From a checkpoint of a small mixture-of-experts model trained on Wikipedia: 9 layers, 2 picks a token.
Below are experts of layer 5 (counted from 0) of a mixture-of-experts language model. Rows are named router (the router's row for the expert), up (a neuron's input weights, with its number) and show model dimensions 0-255. Each number is 200 + 30 x the weight over its row's rms, rounded and kept within 0 to 999.
After each expert's rows: a language model's description of what the expert responds to. This comes from a sample of Wikipedia text that the model never trained on.

# expert 2
router,130,189,262,254,195,188,220,191,198,208,220,255,193,185,218,196,254,217,223,258,200,207,202,198,211,152,195,228,206,217,203,231,195,192,228,295,214,218,177,195,159,245,213,199,215,214,262,207,223,203,190,208,131,192,244,210,188,192,241,178,179,190,218,200,175,217,194,231,133,169,261,232,188,199,217,236,267,223,193,212,201,213,210,202,200,204,202,181,238,145,170,228,165,203,221,217,250,218,190,163,233,188,141,193,184,195,175,168,204,136,194,225,209,158,208,224,209,235,214,172,189,151,177,198,210,223,214,260,176,215,221,215,146,165,231,168,155,237,188,185,247,190,159,195,193,251,193,195,176,167,168,190,194,219,196,257,206,207,195,191,265,240,246,221,163,172,206,226,201,251,183,214,212,233,220,218,268,186,190,229,196,197,185,227,227,231,229,160,155,224,236,233,234,215,151,169,185,212,188,195,158,162,190,219,217,212,257,206,201,202,179,201,185,183,212,206,229,189,151,119,169,199,187,208,236,205,159,127,170,167,207,179,198,219,211,240,165,204,236,196,181,137,202,211,200,149,188,149,156,204,179,216,147,238,157,183
up0,184,185,206,192,110,223,220,227,209,213,233,243,204,234,224,147,268,155,214,250,226,208,212,260,207,189,161,165,166,152,223,222,161,149,222,241,192,182,142,246,176,170,186,201,295,202,205,179,142,234,194,208,187,218,226,248,182,228,213,175,192,212,217,220,161,202,231,243,192,224,254,244,204,240,210,182,179,196,205,191,206,216,186,185,238,192,211,180,220,224,135,212,210,241,190,230,199,216,244,225,193,181,137,211,130,193,244,239,176,176,135,216,189,183,206,201,199,180,234,157,279,199,169,150,174,181,200,205,205,183,205,234,235,236,214,189,177,186,205,170,166,175,171,228,200,183,195,203,200,255,213,196,189,199,185,175,202,216,240,206,199,201,245,191,176,242,214,243,153,191,181,203,225,263,213,200,226,172,141,167,220,223,122,227,186,209,231,223,196,205,215,199,238,174,210,227,192,240,180,225,238,194,198,205,210,201,155,185,198,201,236,192,182,191,173,229,213,227,175,186,221,173,183,173,185,176,157,174,214,207,119,102,238,209,177,227,213,192,202,207,174,155,207,229,190,229,172,215,194,210,155,228,178,212,151,172
Description: List dashes, name words. Line-initial list dashes before entries, plus capitalized words inside institution and place names, such as Air, Royal, National, River.

# expert 37
router,195,192,215,220,234,241,163,186,229,260,197,192,179,257,230,205,195,221,177,160,193,178,209,183,205,189,204,202,239,165,190,240,201,246,202,174,202,161,258,231,163,158,125,181,151,166,183,177,142,234,210,182,208,207,233,174,187,205,254,196,175,227,199,156,212,183,222,156,225,234,102,218,160,209,218,183,142,167,218,183,189,166,232,255,187,129,172,164,188,232,192,169,171,179,182,270,202,246,219,176,195,210,220,179,223,161,194,260,247,206,203,237,198,201,221,261,208,237,183,194,186,210,167,214,196,255,202,220,192,223,188,187,188,167,190,214,158,174,175,230,207,200,208,192,166,188,184,257,171,204,251,196,174,185,152,214,188,205,189,189,202,256,166,199,209,240,243,216,221,165,217,252,155,230,245,225,233,217,207,225,173,244,214,177,263,158,164,174,166,182,213,208,193,208,138,223,173,169,246,224,202,214,172,224,211,211,150,207,178,215,183,168,234,211,167,236,232,216,189,232,223,224,199,203,210,162,250,190,208,167,186,168,163,219,175,214,164,199,217,185,146,207,229,208,208,179,239,273,263,200,170,187,207,164,238,169
up0,187,204,240,180,195,181,161,252,215,195,209,173,139,236,195,186,209,187,183,170,184,164,229,240,178,197,147,198,196,166,157,207,174,203,207,180,225,173,194,162,115,206,216,115,229,201,220,176,200,153,255,188,190,210,217,222,207,201,248,174,216,180,141,217,214,187,243,194,209,173,161,312,182,262,240,172,182,187,206,238,231,257,217,216,174,206,176,194,134,243,181,220,173,119,223,149,151,211,223,197,238,192,223,230,164,169,226,238,194,164,256,239,179,248,179,180,181,237,264,170,199,176,202,199,204,159,188,178,259,223,210,188,255,205,255,207,181,190,190,232,219,135,209,258,168,173,161,196,231,173,201,221,176,272,209,270,230,189,216,179,185,237,188,218,219,218,164,220,153,193,212,186,198,236,206,181,200,198,165,180,200,185,167,188,203,205,218,228,180,232,185,199,199,214,222,244,210,203,179,173,231,197,223,216,224,189,189,164,224,203,195,216,191,198,203,261,227,225,209,242,203,204,231,233,195,232,234,176,248,217,168,194,150,214,177,214,182,152,170,227,242,166,211,145,200,207,220,183,210,190,204,202,203,211,202,168
Description: Of, hyphens, prefixes. The word of, hyphens and en dashes in compounds or ranges, and word-initial prefixes like mo, un, ex, ca, over.

# expert 25
router,257,202,227,234,167,246,242,215,218,218,180,170,203,220,187,150,224,142,192,192,207,185,235,219,169,242,209,212,211,207,233,236,164,177,182,232,199,207,213,147,308,193,210,202,214,193,185,222,173,160,227,180,193,158,186,156,187,231,199,224,197,213,207,221,158,160,233,221,228,201,178,264,195,199,212,196,206,139,175,193,137,199,207,181,204,221,183,264,271,225,206,237,206,215,189,165,184,198,224,234,215,189,175,205,188,202,183,231,199,207,193,176,217,156,195,243,218,194,207,202,176,191,188,243,192,232,189,226,240,139,212,172,209,204,165,201,212,143,204,231,191,230,242,178,202,220,180,225,199,168,226,210,277,179,217,153,208,254,180,242,177,202,215,139,151,134,229,152,210,254,181,203,205,191,228,128,245,192,239,217,201,162,192,182,233,206,172,202,220,206,205,218,183,201,252,208,187,178,188,156,198,224,147,218,136,206,225,239,166,157,208,173,240,195,205,195,198,258,172,115,246,170,229,183,208,236,169,224,192,207,171,187,169,180,246,218,200,204,216,165,178,218,196,226,178,200,263,235,231,166,213,187,233,212,144,143
up0,231,164,190,209,213,184,212,228,234,228,233,194,197,188,213,220,242,169,186,213,228,192,156,175,185,206,213,134,229,219,150,202,197,209,117,189,188,195,209,235,201,186,261,136,168,207,178,167,252,123,198,170,212,166,256,210,166,153,218,167,203,218,256,207,216,200,148,140,257,186,226,218,201,236,204,191,191,241,226,171,191,199,198,242,202,194,171,210,166,180,179,178,170,200,179,205,163,191,217,179,224,205,185,294,168,206,201,216,184,198,155,225,162,221,201,220,218,209,201,256,281,198,172,205,146,164,182,198,221,194,149,216,183,190,231,149,222,174,173,213,202,201,144,245,190,180,219,235,198,162,169,215,170,179,171,173,217,221,165,233,196,182,210,211,230,193,173,185,179,209,205,205,220,190,220,162,181,201,226,137,181,127,226,227,212,166,202,193,214,195,164,215,188,225,238,252,246,197,207,213,200,201,248,219,244,197,181,169,170,192,236,177,228,217,266,214,203,247,220,215,219,172,223,208,272,245,231,199,192,259,242,231,246,227,208,176,189,203,186,226,237,213,251,178,184,238,194,220,144,127,206,182,157,173,192,180
Description: Initial N and rare letters. Word-initial n or N, plus letters like Y, J, Q, z, ž and sp that start words and names.

# expert 16
router,160,166,177,206,205,242,190,186,204,225,164,142,219,232,208,156,134,152,206,189,210,203,223,231,248,204,167,194,220,206,275,223,203,134,204,232,208,183,225,188,229,234,255,193,233,286,174,203,189,193,180,222,204,185,185,198,208,208,161,199,179,148,223,183,203,219,206,205,265,166,236,216,208,187,180,172,208,229,214,155,170,172,171,201,187,174,210,143,189,200,216,156,153,184,211,188,199,203,191,205,189,186,177,168,200,206,204,189,230,158,220,213,225,152,181,167,147,138,186,153,202,182,179,295,210,203,200,143,208,201,146,221,194,177,142,199,179,207,204,178,193,216,215,215,250,189,151,238,159,210,228,185,171,217,207,194,196,214,260,222,209,187,204,200,174,210,205,172,199,194,182,196,244,214,175,214,209,200,226,200,235,173,200,128,242,172,202,204,217,188,176,184,182,207,191,181,154,153,187,233,201,204,163,229,228,188,209,181,208,214,133,239,193,201,205,193,198,207,170,71,231,171,209,192,218,191,224,184,194,176,170,209,162,211,195,219,183,188,287,147,194,197,178,221,219,242,302,237,198,217,277,198,178,198,184,196
up0,266,194,217,187,212,263,224,212,210,251,207,173,211,257,214,174,191,203,183,241,209,193,161,242,227,137,146,209,206,218,189,223,182,180,218,259,194,192,183,263,169,198,198,162,195,183,222,242,166,177,204,182,195,215,200,257,199,216,164,180,231,180,192,204,217,216,154,195,256,142,186,216,210,182,176,212,177,231,202,197,195,223,215,171,200,206,186,166,133,192,246,208,270,223,169,214,194,241,241,186,226,200,216,181,145,161,200,215,206,268,160,275,178,199,192,180,179,205,234,204,238,174,168,164,236,176,194,202,180,196,161,209,171,222,195,172,204,145,237,230,220,197,221,189,239,164,197,178,209,176,156,206,204,159,247,253,227,220,195,213,204,234,216,196,244,232,170,248,215,197,172,231,190,190,202,197,199,174,199,189,137,161,177,176,176,171,177,178,187,183,206,192,224,264,211,259,219,214,272,136,188,169,233,211,209,185,240,190,183,197,197,204,159,216,235,243,165,208,189,221,164,128,215,144,186,202,173,146,255,203,138,208,197,230,195,216,225,195,227,209,167,164,234,226,216,247,168,193,184,134,228,213,136,190,229,160
Description: Prepositions after verbs. Prepositions following verbs or participles, especially from, by, through, against, during and into, e.g. under fire from, inherited from.

# expert 4
router,220,204,199,182,203,126,168,166,172,235,210,189,208,226,179,193,181,211,155,155,161,211,207,223,152,177,203,201,201,207,226,203,192,221,202,237,166,219,163,198,205,219,185,173,212,270,79,203,220,204,176,241,161,235,217,204,189,234,250,214,194,189,228,164,232,189,166,164,214,148,244,196,191,223,158,252,204,215,195,196,255,227,226,188,189,231,208,225,176,196,197,175,211,184,146,198,237,223,200,167,196,207,245,234,146,146,205,169,182,211,152,218,198,127,162,165,239,206,205,176,178,176,227,157,215,187,180,201,184,252,197,169,207,189,216,159,185,184,177,227,235,177,226,209,151,199,240,188,205,210,213,185,230,161,264,174,208,193,218,160,177,232,130,244,252,206,173,163,190,177,206,245,222,193,194,203,148,174,200,199,190,164,213,245,236,206,225,154,149,186,171,204,184,203,198,190,202,222,195,268,249,162,222,188,115,182,222,232,168,210,186,217,238,224,209,186,212,194,190,244,182,256,190,237,230,230,193,231,172,188,180,187,218,177,220,177,202,169,145,168,218,162,198,185,220,189,294,203,261,182,179,223,230,189,231,205
up0,231,191,191,162,176,180,147,210,213,265,172,262,137,199,188,167,233,241,197,223,196,208,212,196,194,207,201,162,206,204,185,168,235,146,174,236,145,196,195,140,201,200,187,167,211,176,196,224,197,239,198,214,191,166,176,169,201,238,238,141,215,207,196,211,158,260,164,187,242,195,160,285,238,196,215,229,139,162,186,183,221,258,161,230,226,204,198,149,178,159,151,229,237,195,214,188,200,223,230,169,176,210,225,255,205,149,248,218,173,168,193,195,184,182,180,218,192,172,212,193,163,174,245,194,161,193,227,197,186,237,195,174,217,193,178,204,220,187,228,241,190,233,197,188,177,184,256,211,194,250,188,215,240,189,139,195,255,185,222,155,212,227,223,202,202,239,214,199,206,192,214,232,150,228,181,266,186,205,174,205,218,215,190,249,228,197,158,257,218,163,202,287,160,235,231,267,226,227,212,169,178,233,188,206,183,199,218,201,208,186,199,201,226,222,175,188,255,215,175,236,180,217,179,189,144,179,248,209,176,162,175,258,240,177,192,227,246,187,180,190,182,206,177,152,163,193,218,246,127,231,181,230,189,203,223,184
Description: Determiners before nouns. Articles and possessive determiners, mostly "the", plus its, his, their, this, each, usually right after prepositions like of, in, to.

# expert 15
router,209,184,205,202,221,175,232,163,232,249,230,204,223,183,207,201,233,190,189,174,216,192,184,205,258,166,184,159,219,166,197,140,204,184,210,132,188,201,213,209,198,256,163,222,231,206,195,174,194,184,242,204,184,233,175,100,208,222,142,245,221,229,130,193,179,198,219,215,166,211,189,159,181,159,200,170,195,249,214,242,248,206,231,194,216,228,191,276,162,168,260,203,178,189,169,180,237,215,220,179,240,175,210,221,208,192,221,221,261,192,146,229,201,261,235,190,202,182,197,232,186,158,228,192,225,209,180,215,228,198,194,191,225,184,193,201,199,187,208,184,226,251,178,194,232,189,225,243,180,277,195,139,164,170,208,208,171,161,264,247,192,201,180,294,201,224,174,177,230,146,188,188,220,156,216,227,212,185,160,215,195,187,191,224,247,205,200,181,262,200,226,260,137,186,168,201,235,203,201,183,202,114,145,221,207,216,242,157,207,216,179,206,212,222,182,227,189,239,221,149,227,205,209,208,153,229,182,249,229,177,216,165,207,205,179,230,224,190,247,215,238,187,190,173,208,218,214,189,225,235,245,163,197,224,182,195
up0,236,209,156,137,195,227,206,165,203,226,252,203,201,183,222,209,250,208,272,220,260,204,212,203,127,229,245,207,229,234,199,199,199,199,190,243,158,191,191,222,131,171,211,179,195,182,235,213,216,151,216,187,155,175,185,223,216,245,209,216,186,207,212,230,189,201,183,161,231,221,191,163,210,180,207,198,170,251,251,213,242,193,200,185,263,188,214,167,248,211,171,234,179,146,189,183,140,212,269,202,251,236,217,221,207,203,266,184,234,192,224,221,208,241,224,243,163,193,200,150,185,137,214,154,141,164,182,182,158,150,184,208,120,177,192,147,204,202,222,213,165,242,203,173,222,156,237,118,217,148,207,211,185,212,192,179,215,196,197,190,193,243,176,182,244,160,192,151,226,236,211,184,181,216,196,174,220,206,210,200,202,234,188,206,210,172,187,215,163,229,179,239,142,216,209,212,209,157,216,166,174,223,233,220,204,215,160,238,232,239,208,122,191,215,214,151,182,248,189,192,231,165,160,165,211,238,200,243,236,198,176,242,202,227,184,220,189,184,211,168,231,183,217,194,247,187,176,203,192,212,192,216,159,219,170,222
Description: Personal given names. First names and their word pieces in people's names in bios, rosters and results tables, such as William, Richard, Tim, Judith.